config.toml
n_experts = 80
d_shared_expert = 0
normalize_top_k = true
routed_scale = 1.0
balance_loss = 0.0114
router_bias = true
norm_eps = 1e-05
optimizer = "muon_variant"
batch_tokens = 131072
train_tokens = 462600000
Below are experts of layer 3 (counted from 0) of a mixture-of-experts language model. Rows are named router (the router's row for the expert), up (a neuron's input weights, with its number) and show model dimensions 256-319. Each number is 500 + 50 x the weight over its row's rms, rounded and kept within 0 to 999. Numbers have three digits each.
After each expert's rows: a language model's description of what the expert responds to. This comes from a sample of Wikipedia text that the model never trained on.

# expert 45
router:475536475545508468539505498564460466502455400451532649499442606499484493476460580475501475517533481467501494516473532493439450480551442511466531442407421577518580601456528527463430472495508527
up0:600450531524472498459489505455508536396455515484531512474540651512476529505484455465539532573555479446571495486483497450498522549432562470482508511424425505559520514503486496532447508511447582
up1:542548443530525452656428428501557549479491486486409508534471484517539445448458537556447549502455546582528477519471553461489416496506578484509554458590420541490432559490462567563481521536484550
up2:479551464425396542524446533492469496599446455566576472518495534539483441518492519463435514616540355495456481508501492441475481443534471490494529438424435468465457506594503487560489456449481501
up3:522514359430436515443541438488436480487452503400457461504496547536463529535519496406428532496494600459483529439437533453528618490450471567444535562504477545519513423480442484593477528435479514
up4:453472501505524453466513536525623459509496518522454542520431397505471510454496450477468383512447521426552573474586398606444528476562533522566506507520538523576555451490512390508473422518509500
up5:514452497405502541546601513526532530473432485548544557469520450486450539481500419503535512501565561478520535518513527503535585478593554546568476440463426472527536470478548550536562526504529498
Description: Person first names. Given names and initials starting a person's name in lists, tables and infoboxes, e.g. David, Robert, Mayor: Anton, John R.

# expert 14
router:513449517460577480595429479533535477511466488528467574467461547467505446617545516464480507510566435532472548505458421456482518523542485618479495524460419466537522517466505424436390441508576555
up0:457491484439496417517507470535561476557469467555493545514533441451531495586498450477541520421474500393505501532491500547458455488467449532456430458592586549557604589547535501469415557456511539
up1:399434420582524458590520493466524482466539489507446506435466560463498499439478534455539553434540495534620489594358550437477480441510486532548513609506416483463541533415588466528588397450572477
up2:514549484378446516589509522436498588551544499521441461542473430498532508500461541497517457472485519494546467468450518533395450595507488476413504545455490533468511526537447483583421491491593463
up3:496486520468447446503461517482538457471448522606496498506514484500439589503478520508461517442472524422546557573423567542521441531495411473498472515544492563499515512476483644430526396453471449
up4:521458458421551494506477460446532537470496521423497545516535595471428436514548575420481574427466573456566578515482426452494503435444442585490554456557511530486506513492499540451589405436560516
up5:488473442521588461532415537503461506617500498513457445451482482478498405588440470602479508469491508502553460462500438460489569488477631567464515563548474570512583528433479526485477469533509473
Description: Passive past participles. Past participles after was/is/been, usually followed by by/in/to, such as built, located, founded, administered, led.

# expert 4
router:374550469428477444580451495536524526418559488439487609492498554495462365607540515568474496460540467405523453444526560521439464470507402525508614492452509581478401554518491552497474501430463478
up1:418537493482411543458560513434559537540393502485543526540485488472473456464487488511467499465551484503440502503475450553516560500552492582466435626502423504490546501563538470452523489420495477
up2:537368436456508530449556444516547486481576548510511521539456508505486443491457462598502453533499529498562457543494524489493494446538584523566464507487482479513562518528549574504497532405448409
up3:436502476416455539498464592491490512512550554535440533442477592492470438516415524556524528400480427617487509502466517559456434492530508550407438488615463552500530449498488464440448524458481459
up4:507480509535441466508640474528577436436467448483430653447484539475492603481519471462543449544567556482431526559467565475482486357550489510514496434489439500496561518504434488564589459469443481
up5:477523488471477493589606528534462460485498555470471527360574545430389455490549593557499554536445440473537416466390536467499446587555460517423456529572489453553540509513520488468442569329509496
up6:502543445401497511442519490514467470516478482536490537493454484459518534454446441472590438413506499509501576474502497646479617475513473336536476507548480513398486551520471466511530485497480452
Description: Table cells, country codes. Cell separators and opening brackets inside data tables and lists of sports results, such as | after a team name and (SWE).

# expert 3
router:486494385570536470585470558608598517506474488564526445541496513476553372526460495510561578547534529544516465553595538422476531391560461507466469459431411532433474402555483618455517584509431555
up1:602431514590499470532492495530509493445385554466490514508535522481474545530546535513471504515506520547518434611559470417523436545376408546553508427522555511557452493540468551595580557558531611
up2:505538432483544512513487469518487592537524470546516604527494504462435465556491500431614548515502597554523530491497569479452502552407443339534458450496407477427468447533457485464509557535437531
up3:506498444490574613566474523480399481579570446541487464521390448549462464457562524530515470481534513494500506556568351539481506439485420477537465494551407485523435541503498552424581474513483416
up4:503517490556460575607505521469546487478487499508380514473589515444518496486467501536485525438488430546534464494509543525476521494558460478470489583489532490515539493430432506565456553572418484
up5:609431494404612501444514481583573482493500440536510465479501561551463545532396490495502515551532534583395445561546555523515468495574508419533554530544495503529470471499557481483509499562500565
up6:487525435545503517560489586505431574495405381476529468404534589406477483452430590477530550628439441421548489592493519534593448483508500492489508488524467420516539547448505432525476509435463566
Description: Domain nouns and adjectives. Field or domain words naming sectors and activities, often after the or and, e.g. political, military, research, railway, music, health.

# expert 2
router:485480438458460438564454372600548560520496501620470471458486493438525555488451469464489415510455558538516446563469538480461462439519470519435565458442511460405518485490556420484465540504471446
up1:393394482565549475487506467542487449474555439591439463533538494426437568531521529475534454411462471497534461492486595489480413443377460439509522424557553524418516446582577452526455534471524508
up2:557536425440565485561544529483523359339480450457505490508656498649490477536522453500521618519509579493493456489544469498489438437566527429497410509561553544509497524509545430494474465543406430
up3:519541468454550539526465516439501499466505520498493558486502617420481468482550492474499437498578584576487448476474501542490527435398498528506577532512449455360468526519502544462522620512554386
up4:418468475483444573478523453495537499465547465454565474587563548444505477545417483498490423485491482541515534505523396467478437419483467524423475492505472441527400520444470421540425517444564521
up5:439442443568548522505424567552545481493543512567493553541508437404505570462534525445528467524572457574655561538543500459414378520437490468420587529456473526524561482550481537553371537487407591
up6:497580447453445478468494462488541482576506424621501547475504462455487559558544579426457559500469528498489578522515466580492410488527512503476482480516511546537451473499513461480487472482464520
Description: Plural people/count nouns. Plural nouns for groups of people or counted things after numbers or articles, such as troops, passengers, dollars, units.

# expert 22
router:598495428374521422512612442620483442543477568534513495503584511520505452496507492506500498573541352558505407513442585464494525403591379537459495459411468571571491479470566445508437524465595390
up1:516575562508669439461525493538504490446492553521480528519467520584566538522421545597551484468521440471583454495485551482528485504519521392464507487450636409477416438478491544473539472518421407
up2:436532472515467522538493487534495448610498577512495520565501569560496513450558457428462502495504416500440578516577499482464512399527544562470490489503429507456367594528440503496496385500483412
up3:505397539526435436516525511436527469556478474590548629460472558463481452485564463545558546499454501525472608514447576488454485498429463536509478480473539524478395454457396537501525492522448483
up4:549568446578500487669498585530509536471583510507615551425556504517544549496481464465551531408608536530464446524507581523516408440522419503501491373536469437466448559458580498569559429475555597
up5:497509517563498472515534375439466602453550449509405448475515466578481538557535484463526479597480449513481479536484467421531557495560476505458588509480485538527524510537491504580470484515511579
up6:494486476524501456563537483593519399536390497481547560445541525521496476471516529543535518571512526521475496513506569560482411457496553513482450415496571554536519484488500450512477431356599562
Description: Prepositions after verbs. Prepositions and verbs that take an object in biographical prose, such as of, in, for, with, against, including, protect.

# expert 59
router:506473507440516508507542408530540513583442476496546504587573542526491468545484480474570494521505516459477449530511502449483539412587448511497529538457461530509535533521468530419450514550490552
up1:549400471563553530555506481573537571580612441475461558504608439453547384494429477571527389548545587517534493456518560523539508474540517540434501481437588450526516439542574537511485441513419486
up2:547552594530465455474467592525510536511508498556476458564472580495457525567510554450494536486537515560394574457467557437592595462394591410488504602534489547472574460482484436467532455442479471
up3:494477509524483576535510512433592540517462438552505510455514540434465431558424518542524550478520506517553532519571502334460491450536496529449394531419514503438568530567495497502523471478528485
up4:435536556365548522575416530487548466528568566574628482514476529418534534471476567557539444535556583533449608541451513513578443518585589477539387511544468554440482444438476516476464431530557490
up5:521554492454548498456546595558562547431544583514424544591594496524554554421460529507524485451412438466468498522455556437564575466556521518474463507444529558495601507455554460525496511466511554
up6:436617519452494496529539455453508472518415542539513427485500509499491502696473511431484492525494504504532473566398470501506484600512551492465567536551459489523457392450420562430383507510452558
Description: Head nouns before of. Common nouns right after the or a that head a phrase, often followed by of, e.g. section, site, construction, town of, University of.

# expert 33
router:523553511582470501479501497526557551519416569548493532592485496475368445550551412530563518582491453585547524515513503530433453500474470572441570528482431466393561454579523453403515480479490433
up1:505489421509490436584476404571565476468446470505462548556566480503400430466573514529535568629517504504474498498463528478442504447486445508507517565486518574477473548452494521382488475578539441
up2:503551445419443492446464515467499410573497500510486587435555488452576474528521550539455509458588482499423569464464471516506479447518437428504561528532600472427509462401482567545575446474499432
up3:537583568510484406530598568473432478525458578524534609510493551451508544544493495476562424636533463501507454577498551398436428519499522589479576531514543558523448516490323499402487563406520441
up4:520508509506397436406357502504507534534494510454519560520437484496471444565515503427520506534452356605548437539474521538498535587516481484406515460476441475421481500585480584499566486617533439
up5:541471509440493483389546516415540474624451442555445504579575499477483419465460539481517572500427540505527524505505519445542472461518525534390539572417490526472503466523466545480618500506563501
up6:439551438420575463589533426570530454580439475506505554478518511525533490545458408497532533572595492591451557415510465443408501529537408450385429538557445514467496501572505495454597523473498490
Description: Sports and stats tables. Pipes, digits, dashes and decimal points inside numeric tables such as league standings, fight records, asteroid lists and scores.

# expert 18
router:504500472497448399474548388458547391518513442499462521496494462476523461460521486533528505452543573474547476525516534466432484489566462545467555539457380459509520458487535538492523574465473575
up1:469437369467537447420465529553467403533520497520501525497511489521481452493441524473488537475474510565537529527605481435545564457544482394468437553494513483520587544539465486501487526481532468
up2:583406520546562459606415478572473518555602496537546453552547528467424576589462441529492492545458518526472515529626545432396495522498466547473493435481500488552416498541467535441506481513527480
up3:448552465445525525486475536393514468493413450473458525536553592520416506494501508454463517472449559459475502457451511499512398511555481631430619515496585577538512528487484494535593488543536428
up4:463477417430477435510526467569431511573473527513493424503555620540399549461458448603431437456493442445523493526394461465483545446470464503449439502487511479433457517462451514553482554527526575
up5:441484492455447422533496515569596572521338481503523526503509539463493468537551502430523507559552439506498459478522526448554589433592464491478464461450564474504412480493460578553468542537496460
up6:534483551525448492492557475481560442508473451493533520427583450432404498543387497415522492502538467412575531511372505529460502463415459613441503489454447525330454518555463524504504521463528555
Description: Table cell separators. Pipe separators, blank cells, dashes, semicolons and small numbers inside statistics and results tables, such as |, —;, Pts, GD.

# expert 19
router:408501468509528522482522468578598555476464452448449535602581526537505499546490493503469479524524511492547407471449447436455533465502497436463500509456511447530599552442450401421485588443498514
up0:435568446454513409472582475535455330539566496536417536558584455490479549529525543530563469504470514507438481574553588600363461599475455507545445508481452479497446490496493485450426528564496403
up1:444475450530580504561584502495557477465507486477496587568604556436474499427509462493568445454521501474510504518519468448498557499503506493468580440551520377537548543477528428472444595484534485
up2:480475533462507493581524467525445566640434425464491433524380561474488577420530509456528430506462548522501464466448480526508482473439397507482510604444449462449464493457612514509572510425568540
up3:519417447481440457475533497496585566487456389502474485417522473538473566512517478478547501472468418473533428631631518539389526501578452531430442520468457550484583462576509556508538407559508568
up4:542489488512533520491443462463600476500533471529469593537494567452498497504429483458527408521521504453488493469446495525474363530489402507513509512433525558615572533523441585529512403544552515
up5:427479485432589616534476482591551485518526483452625533506601522546509512485479538466552485461588554470489469431560520529504362489497433481410446484561482425545484585550537527498413529520571561
Description: Coordinates and country codes. Coordinate symbols (′, °, ″) and three-letter country codes before sports players, such as ESP, ARG, plus accented name fragments.

# expert 1
router:556532412502519484506470602503551457533486463505462528554473535493461452532426416526539494521472415530465472547501521555450454522530405536475595448497461501408478513449478390447401508493467458
up0:501456447458569495452465552541566500477412472515443510619397511434552552596420559535556463490520513487531570472463450513599450478382460459484501542566576476525532465462420400586449556544514416
up1:559506394508489574582470555508512539575461496551551511619540445537372541480469523540555527529473494538464473460444484461452483363428431457548474440466532465394535463504545388453435539613390462
up2:564441455449591355435505570564435414560488411435499603495518517497480469482429441473487538444434512483404458446647538506575535565560495464459549489524529489473476492471556536453534534481448525
up3:567421436533517515476400519502477475577528453477558496445507489442502503622516450451400463516491456428502472514671460491491482460497555526451628502478487519474419469549591583558593545582536525
up4:509522379466486507434526508566405527514496499665433452531504502556432502480425535541497567551492420539609442522471518463351604502534487530467424511433597536551547431506576499510535494406532432
up5:460527565531515481546446476500520488497526484547370545534550564579479509557567521599493496468519543451550478467396510595604463529477426422353532475503413468413553470531473475525432534601517488
Description: Copular and auxiliary verbs. Forms of be and auxiliaries right after the subject in definitional openings, such as was, is, were, been, also.

# expert 44
router:516589499469459438424526451529538451536466481553488564587479580440477516470488450514530528421545522533375559555419561462444468461569476475438559469481400432485478506466479531449571519526519423
up0:549490462618597480483533412462525477558429470519530407348551471388486565480454545431506529480494511513505463529501513548507636477542475519524484506468466545466436488602510534565404457397600522
up1:504528325628480546561534433579491508506575453527531445545539448511431481454500469423505496438471545518447584580474473481421476449593575536556448538534534586496418498541432570512466488362478598
up2:451617409416507584484576487508509500478590525407450528509472532484574495453450473474527467526500501517469453550459502568569485491532483512476403456522429540540529457518510551508577543473526484
up3:489505500452444541442532554402526554506597489440532480525517470557502483418599480469588523521506511447556456546563431597452503502480544449489461424497512505510540556456523549478541533493529416
up4:456529510480471576471518501548477543592516505446483528491582468490529509610598456568540531561441533552559515445411496488508526451454384555536541491541476503473472579545576519535520533505581447
up5:485495433471526488459575557585512505443521554496537583578603531546546499463479510500544483412550578452571507594455539541466544429475406472472343449495541514549430551394586546431512484428525493
Description: Place and institution names. Words within proper names of streets, rivers, schools, parks and hospitals, such as Street, Creek, Avenue, General Hospital.

# expert 13
router:503483465557456480497584566600510518639523487586501603543568506414513529421435428503476495473570491480503468498431527472404471491508477441431489355523427452532486542403510488475494474517504422
up0:554555477425592467495505540424568482415445498452549533553518545499457472451379451575514494476468493426412532407540447426515477499505547491505480454475556416537450506492526471499515521414517525
up1:428554493425542538536583444453560515556501476494520458486530566566536385492566470464478568591468526588530519501503540461510500510604541553520589552539493500525535446505505453535488573541528482
up2:578474487472555550534532518477476506464540478563439525494539625417555454468477409531489501465457522443514467469555503540478590502556522475467504500512426475533479487470527599439538541464452408
up3:521521466457603415550459443505488458541498545463491530568513528449553442475562533538452478464493424430455539506485491479447525612533473491465502543364516522525480431453505536464535527479443494
up4:517487563521482449562580489529523530509409489593475594484529528605512485562486541550553531569487560550421528520540545559522504595460530478441409499492546488429517532569566437478542559493496514
up5:532509564478530464509516554512488460545463491510511451529546453520451506564465492415518430494525495501475600490457530521504476505552477556488493553450534550450460570495495522457452466524490552
Description: Song and work titles. Words inside quoted song, album and work titles in tracklists, such as My, Love, Call, Crystal, Generation.